Below are experts of layer 5 (counted from 0) of a mixture-of-experts language model. Rows are named router (the router's row for the expert), down (a neuron's output weights, with its number) and show model dimensions 0-95. Each number is 128 + 32 x the weight over its row's rms, rounded and kept within 0 to 255. Numbers have three digits each.
After each expert's rows: a language model's description of what the expert responds to. This comes from a sample of Wikipedia text that the model never trained on.

# expert 13
router:204072092155142157176142113088084145152136170139098202096069148160171186099182089086122138145106122115097106158134141126128144153130092154129129150134162092142138169132138194186128134115166146080163148121131079121120115172112108121153146164143084122199086130122154160129093141150160198094
down0:178120143059134116121128104093180123161095121095124126155113171121143122152173039149143152106091127073092123149156162131061119081158124104178091127131122173134147121149108106167143148132096149134097117123105080107210134130142175048125141175101148093115218111160101162119109139163091114112
down1:132104189116089151115137134132137113195131151169058190126173100120140082159139136136134084088149130202083143106113137146147115127077104110118067150164116138138090141109135127140125104147176046118140099101103143072084088151158170147157185182101168176129142161130112087169116133143091075151
down2:129059074113148113184154150154059113131150132144146155147130164095168130084101139145152110087183165143143078153104113054165117168152070102161162095104149137151101136040131124164135093138140103055154144093129137155150071091111128125142149163110137097117142192107138101118111114173150183151
down3:073164065123177085132163145094130172097122140159166151146186178103150121180135118177179116096119146083132088168129143148196125152135088118108139171110116173148078165120115140161134087130130094155148117141088184145129113108158097121144152117107114196120108173214150103143073140108146155076
Description: Opening quotation marks and parentheses that begin titles or quoted phrases, especially after titled or named, plus $, plus signs, prefixes like un, pre.

# expert 40
router:155134095204109118149127110103140153123129134141122198137134169111103163084155133085163108151140176136137132102206093102140151130115078143126128119164132133139141161138131165158119099128129126067113110088117085056155136172143123103169202200111100103166136180102217130160082153137137189137
down0:171124074167133102149149076145140205088105126147070163220127190131118163152114139122166116085110149146170129136107135130128140131129152064156127097152186114102077152074145072093169145152097115130141126112111097098066138131125081146135102153131097107149133141128140162123182156080084058134
down1:188124089137104157134151127100124198113076134136168155126141123066107108177172114177172110130147076125132136112097171119130165125093146102075175123208120089144145147107129076158091092211126139165174081150073148171158159166128134095141141076136099127145151118074118152128138098160142084112
down2:166118085130105077123180134115059159114067147136083131112068203128153156167118064100131160160160141079151084193112093170117125168129125136103163124163160125092144152104097111110116156126159102153111133162094086146112144142136111171174182146117136124165091177131177189123154094116122099072
down3:071170097140093110108151105192096197090137117163147176167116130116171138077155140106138127138142149135091080070154099103146148143065140110084083108116170133176129161066156128132161134132176128101118191182123170112149150085150113100203170129172116152134079154112181118129109114128156157110
Description: Common content words after to, the or a, such as manage, support, method, agreement, due, there, lead.

# expert 51
router:199113144136173103146088149089101167121111150120116137119101121103180149117164113105086129171166123113088140137106152088153143168139047141115131122165135075128175131137086225178145111162169139106159116146086120108173130202170141152159150153118093120167163191136136119134067149106160169090
down0:142134142128161110111082027097137149124194141087148074075151112165138131088156182082090075152139081151113135162114147148150112103164125142130104111100094155100095108107126126107105150159080136062140112064142146149135080124139136115136131118100130124177047105126066098098136165110077186133
down1:146121157061100143152118120109124118097146180166144108105077095103046073171103122165161115102159151179128089105148115104138137135120102133137143084183131099180123148145072126123165086078118120195135100104104096151089102115118141109097101157115161175139120209179151104167102181192113137137
down2:106079127099124107142146166184145138132124081116111068113126145129085150114145137141132136108123108145126124103124120176077167185085079196165102110152122177138130066123173130080111098103084131097104154105112156063147151201148183108129166131151171096059156077134214110112142139158106112120
down3:085124155143149097121140068091116067178130082126084181128181122063098102111123080152115118092174120147166133155155109137105103118139145111126173094194144115137090177102105166131120112128181073099085160113142117109165130170086144122065093204160149076132147135133130140129152145173185123083
Description: Opening parentheses before dates, abbreviations or glosses, as in "(1939–" and "(loan)", plus subscript braces and Japanese/CJK byte pieces.

# expert 27
router:180102137185114077202109138105162162135095092090107174168150140151086196097115117112110109180121088115134120112140177187109150137145103190133123105138143077197135127160124146139111120119113104063109141138033101109166142174126100160107161162076105092130171122171130162097126146142148126135
down28:044132135124109112141126099086069145120136109155082065208096165136111201150124182112131171111107157165106143072089126143154145169104104144133184119089133123069148153145138186147065135140111128107123145163102125187144106162068076106122109166103089167096130154135139166144119143164128106144
down29:115147163144092098097099106101141150091101155111119162164117127090110151225160088139178130190166148201139120127185105158055124146150118121121078168125114092149128144152142072112112159155108117145118148101153127152122150164100178115050133099066128104042100110135118166109125139120170103146
down30:135114142113126127154098143127128096104145151127059113087122088183126188138127192136123122139191122160183166146095142070152115132076131098139159171129103117127143123172151156139137164143069130171132118130094129085118096132048166180170092148100058097126119108150120146129195150171060144181
down31:113090064191143127136196100093149109119189109115108175176128108074148110095082138162097151148102141105158055097124126158133144117142125104115104136126141109098127120119121129106144049178083117163159147151116117200149128124130065186114127094064064084083140112117137159128135115185157126105
Description: Final pieces of personal names, mostly surnames, such as -ley, -ton, -son, -mann, -stein, -er, -ey, in cast lists and biographies.

# expert 54
router:150127172109146173147132068067128137136135158116149126101064145121140188112139111163114054124121135123173115130124102130113193097144039145116098156107106083119160164146117136110132136137196198109159175113094057104184172153132102144147136168109085121171154163120146180118111091157133167141
down5:109176099128120109068124130151140108092144177084115118210094110083123129110125164145170158109135148173165096078089124130116145173143111132085100102140078100092162180117127094073082102066208157182147116086121110156113087092129143121127161158146113115110148107061139178147081166116162135129
down6:156120129196104153140079161153156153113123117119144143090106174163086105142123134130120128091093108130085085173148056111074141203152147159042166119105145082126122150140149207115095061090087117125118080155091160153168172144101139105128085145139078153139119121119134123177162136148128122078
down7:104138124163198172139170129121128120155137096153218133083105153170152145106073155136082179112114108131148084091117125091090133102136179120148157154105136107112135125139147144163131107121187146154083171091125113022175184178133116123183146071131113106155147107103126134142184128171120144161
down8:082170127159130112146147157178073114142130107164152147109111099110140095132154173116103121129140151118062068136244149088109090184146138128060123141071164148180096138140141125152090136103163080066132144116164162109106115124162103094172155118159124165123102088173101182107096127112158125135
Description: The word the, and other determiners such as its, their, this, usually after prepositions like of, in, to.

# expert 22
router:194096108164157130182098110106164173139118130094061135126147109118125185131112113167100118163115083090061117141227122142177197127199084180132154124135135120146120138150125188122132114157119145133103145156074096090243128136145122156118095129140100129147143133158136137134124119127151132125
down28:139163137185139099114160157158088132079122127049092102137126172086114108166106100152157146118164129177177168147141192138147142120138156121036128115070161099083097138170174075158154090110120127152110099188118094162108165108148093057100155177129123139123132155161177102143091124114128119128
down29:148127119151143105101076131125145145171041137124029138142154212094088081162087121071175136158140050112073150168139121107152116123102163131119154139117110089128149139145091088146110125161138139116106100124131137125197147063134082148080131110087146108172107097127092131107088129132099162108
down30:124106137177179109140135142088107087141145134130113105139089148094158072168153057177150104140155110171097120141156112109118097157107106110087154163105127129054089116128094088201115166158185116130126127091116106047099159117082183114163105164120150092108052186146154091150126124087123129130
down31:146137172107131146140115196094147130172172099114140120174136130118169149074082126120139106141136193112164078152086184156142134131144152078087158119115137111073108133129160109132105120155097078139116129165157104185104131104063062177156135111082057151175124103149122120154100211116160092163
Description: Final vowel pieces of foreign personal and place names, such as Sandra, Arantxa, Fremantle, usually before a comma or parenthesis.

# expert 42
router:176119129115144154174110092102075135143137123147141174153101122177143104142198140124168139166145140111094103084138113180139114155147061160151125108117125063131109127179151194171103143134166115099158145119066126041186127120138110115194141160108091105165168135119144176152047140127146155141
down5:139157074141139097155089138119110138131118115142102117167109115150145144117076101120156187123154154179113173113095108115164120163114110077118128098161158138187092116100171086098134186133161168136187157043156131111129152105162075117149208088123094154083146186150079150134104089149170082160
down6:075165143101121088160102108123188114163102110098108105085168152122134156152191132102115162136145107114142168191143123175113125117101127084165196113153160149132158163137105197152107181141090118167125157089164104124120172077152154097107080079128160124106117136149114092157107165093050066166
down7:132076087131139152152162129122124128103077178112139168147141174103159116113196088080138120133127141081120080140188145145158133137102067164113116126167166170113084092172133137113098150114120135101116140113120116135072151059086119125140144152167134090120183136179220144166117156215091144136
down8:114178126107058154108073154167184085102126123099148074170118125088114154128135148075113110079147107102101113122135139208125171168136169125115183067157135111115159068148199126147123154135144116192131101122114097095154145131165112078087132117119103088087079160094143127149117081171104090113
Description: The digit 0 inside years and round numbers, like 2|0|23, 2|0 societies, plus markdown table divider rows and million, billion.

# expert 33
router:113111179146144113129120146062166150090152120148127160098145178089147178121190076152141129174100103119052125134209091152193134131136099149134098130121140108128166124144102137184166137109165117101145159094133145076205167148177087102128143157084085101146110178129169163121102104120175151153
down5:141083139171090068161123074125124118154116156167137088087100143122130127124128072138134213113144068091134173161085175137125120121175173127115099131133156104081135099124133085140077126159104106114119081160161082120135170146091120111098129073125162101169148118174181153076109135216088102115
down6:162143128173152163121137161172089103148068154131147089152124145115146059136153061125121119095059089108130056105075135154114087147141155164152130114150134108118153139133137134133149097122155125158146123162214057124078130095122167158134190138151140079167176062117149165100189140130145151133
down7:202176100122131111100151095106123134146129155184179139080113102128142109100150080105149133083178106119195103120152125111172173151129116059084105186058146096126140123127093151156151119167087163083180102128147092115123186101120126114103158140121083133146147122131172087120135094085100177196
down8:131121185118163100123122146133166118157132156184178142124074180145136162132068100252127152100105201121121062086104101111147166112158115098157183101141130097121082128115139082140162097182160115135073091119153151102111131105143087145146153149149097110117145132156109128150120130123054153129
Description: Dashes, table bars, bullets and === heading marks at the start of a line in lists, infoboxes, tables and section titles.

# expert 41
router:155125149172100115160104105096119115097132125093115177142076176156146139098151075110116074130122141121086126097156104127205144136132101152138094120160188095202142163156107157148125101111160134072157130128094126103146133147144092169146130189095084067172146185124197115092116159132173202098
down0:126148165131122122088092125132074121161092179145109108145129116151131130147168168088182172113136101149158071160096171150174073115097153098125119175090159106123098166096108171130196134117097118148085147077084173149069130069129108109172181135130105156146110167083110114096105132151211171115
down1:124138124115163158163070180137175166174135187132088082176133084076089141114108209086112205122139172143095102164140145094090133145180137162128147102107117118125132134167094161143122126133117131159141060159137071100130193108105103147094125114124117147131109120130126083143153131076078059159
down2:144156160133178160078173137105127152127154105096131171105154135091139112097144130098151188127172108086075149085182162080105147155152135142126182088141129123161146164101091100122166174132235144172128135170113142109088158129151146063196109116138096090115117132105172107184140139121079117160
down3:129093163055170143141106145126141062149104073090121152164136138134077126173140127121187150150142092202134081096118113111130136145177155132164106124108096124149141165142144098149127160105113160167163168163149138181135126172111080065126126204089167119130170126183144070103157067149148159153
Description: Words about playing, performing and music or games, plus -ing word endings: play, played, song, performed, (b)op, (g)aming, signing.

# expert 16
router:178113140139098137159156153104132162111095112142111130143128116085182131100217088109121095159148139115061101106147116140116146117095099209107092143127166115157110151169082184185121137123138194058100111098089134081137124119137145061136119158100076125125134149077105166102047129136132130094
down5:148134123112124142097131096138127098159128149127128142170081155212074143160089151136120107124114140095137173162167170166120166092083139132154136151092137104112110099159058122142110111107164136102114177174057106099096216133173190038113117106136106128132123114101175102103081176130097100128
down6:153112118140041162102155148135122152104089130134106101183112168147055064165146089094118126110158173140124105150130181085146113158123120170146129105150131119100089123180119140131094076130088144151129115096093094134072152129187118160083120094201082125094156143057123134087118173091137113075
down7:143103125091110143147123093129090116089106141128083141145147170120091169115121119148119107125127061115191153150104163122142162118102150189062081161205081150172088128156170137138180087206156136181127150090153117108205065175108086152140136126147112111122125162154156102154144090136139091133
down8:127133177135135127101097106137142146117155146147143143055103167164136117147166138165149111119070102129134091158115065112137139151148082095110119153147087184134152130129166074156129102132122141027150191129043127081130119168124158178184116129118153122159065124075128097143161082144074091114
Description: Leading digits of years, dates and numbers such as 2 in 2011 or 3 in 340, plus clause-opening As and When.

# expert 45
router:163142145161179172158131117139094182146080135123093171166109125138157149133183092124129072160091155143111094133189123142165133170140076194145117071148179104176192129148122157149164119162146165093141127121080101075163159168142132093129142207143116116173158163122165151155101158128153140172
down5:131144160116081215069145115108180144162129124119154158122125108119065033080192127154104087106133132137073125133160121157125112139114095096127182126098108159176095149102153144128106159154115161117126124094087126150106094145131156184153158129129129158097081131084099146082123091092131190200
down6:142137084203111088164085181109066131101146126136144158151149098195107078174172163087136160130131122115156173131154050142137127137081122166053157103173092143111092119140158094082151110117146125142085122049167151125112116145133146169141100069078138128155107155167113094134151113152158126133
down7:106139122119166102178081143090119165109089153175154156099109114088136088172164168109187126144075130129108107142134060104134152186122130087122145079126153155138102080112086143097124162129148131077160112159144050105092069084102119122105203132136079123166124147166136077090127110087121190143
down8:156116148093125108188206104151096127090151070103113148122135147133126112165150130076147061165072142069108072126140066136167118152144112101150118115104177114112164135155122178126075120146182109110135130089101223170093124129147102124153168106155128144122096112076119127068169121112102112080
Description: Prefix and early stem pieces of Latinate words, such as con, ex, trans, qu, public, as in irre-con-cilable, Ex-port, symp-ath-ies.

# expert 39
router:177140120135109134185107132102126148117133146114133138111083148135135119122220064161104106157169140134132153151169104125114129098123111103157112108126141106135136128193097171156135146080153154076130138146102124077198182179094098164106182164113125132133131166141234127115070156162192161092
down78:106146159132134072134176103083166131143084129125164074129133146167121161131188136069151068058143082166136097139137081107106119156169147148129125120125140141095132172144162114155118199152154123125057097103157153146167190068154180125175178142127111131086126108116145171175168146099114165151
down79:113142175088114122131094091092164144160080132115110121139194126123153136130116127083077142124165142100143217142114118069160117177049105196137129132158109120125158138142172122106127137155168117121177090089080094129150165169067114121142140108155144171107167099058146080165140140149067161152
down80:134148143142122091099077124176161138095135114129119174169080120145129095189147134119168095043164158145119083115167090090135136175146067106109122140126167146117089132154171151097209135152153158131108145130176142104147139130132079125135121145189136122105085166127172108154155117082145171230
down81:148134145078079129111120103106137144098161144097122151059096135163157112175105141142069162097116112172142138082071110122114067057180218117148065105086116137150130152143119121156118134081124171114106064096159176140106160138102076167113113137125145152172087161117187135099130118088127151119
Description: The first digit of a number, usually 1 or 2, opening years like 1884 and 2009, scores and table statistics.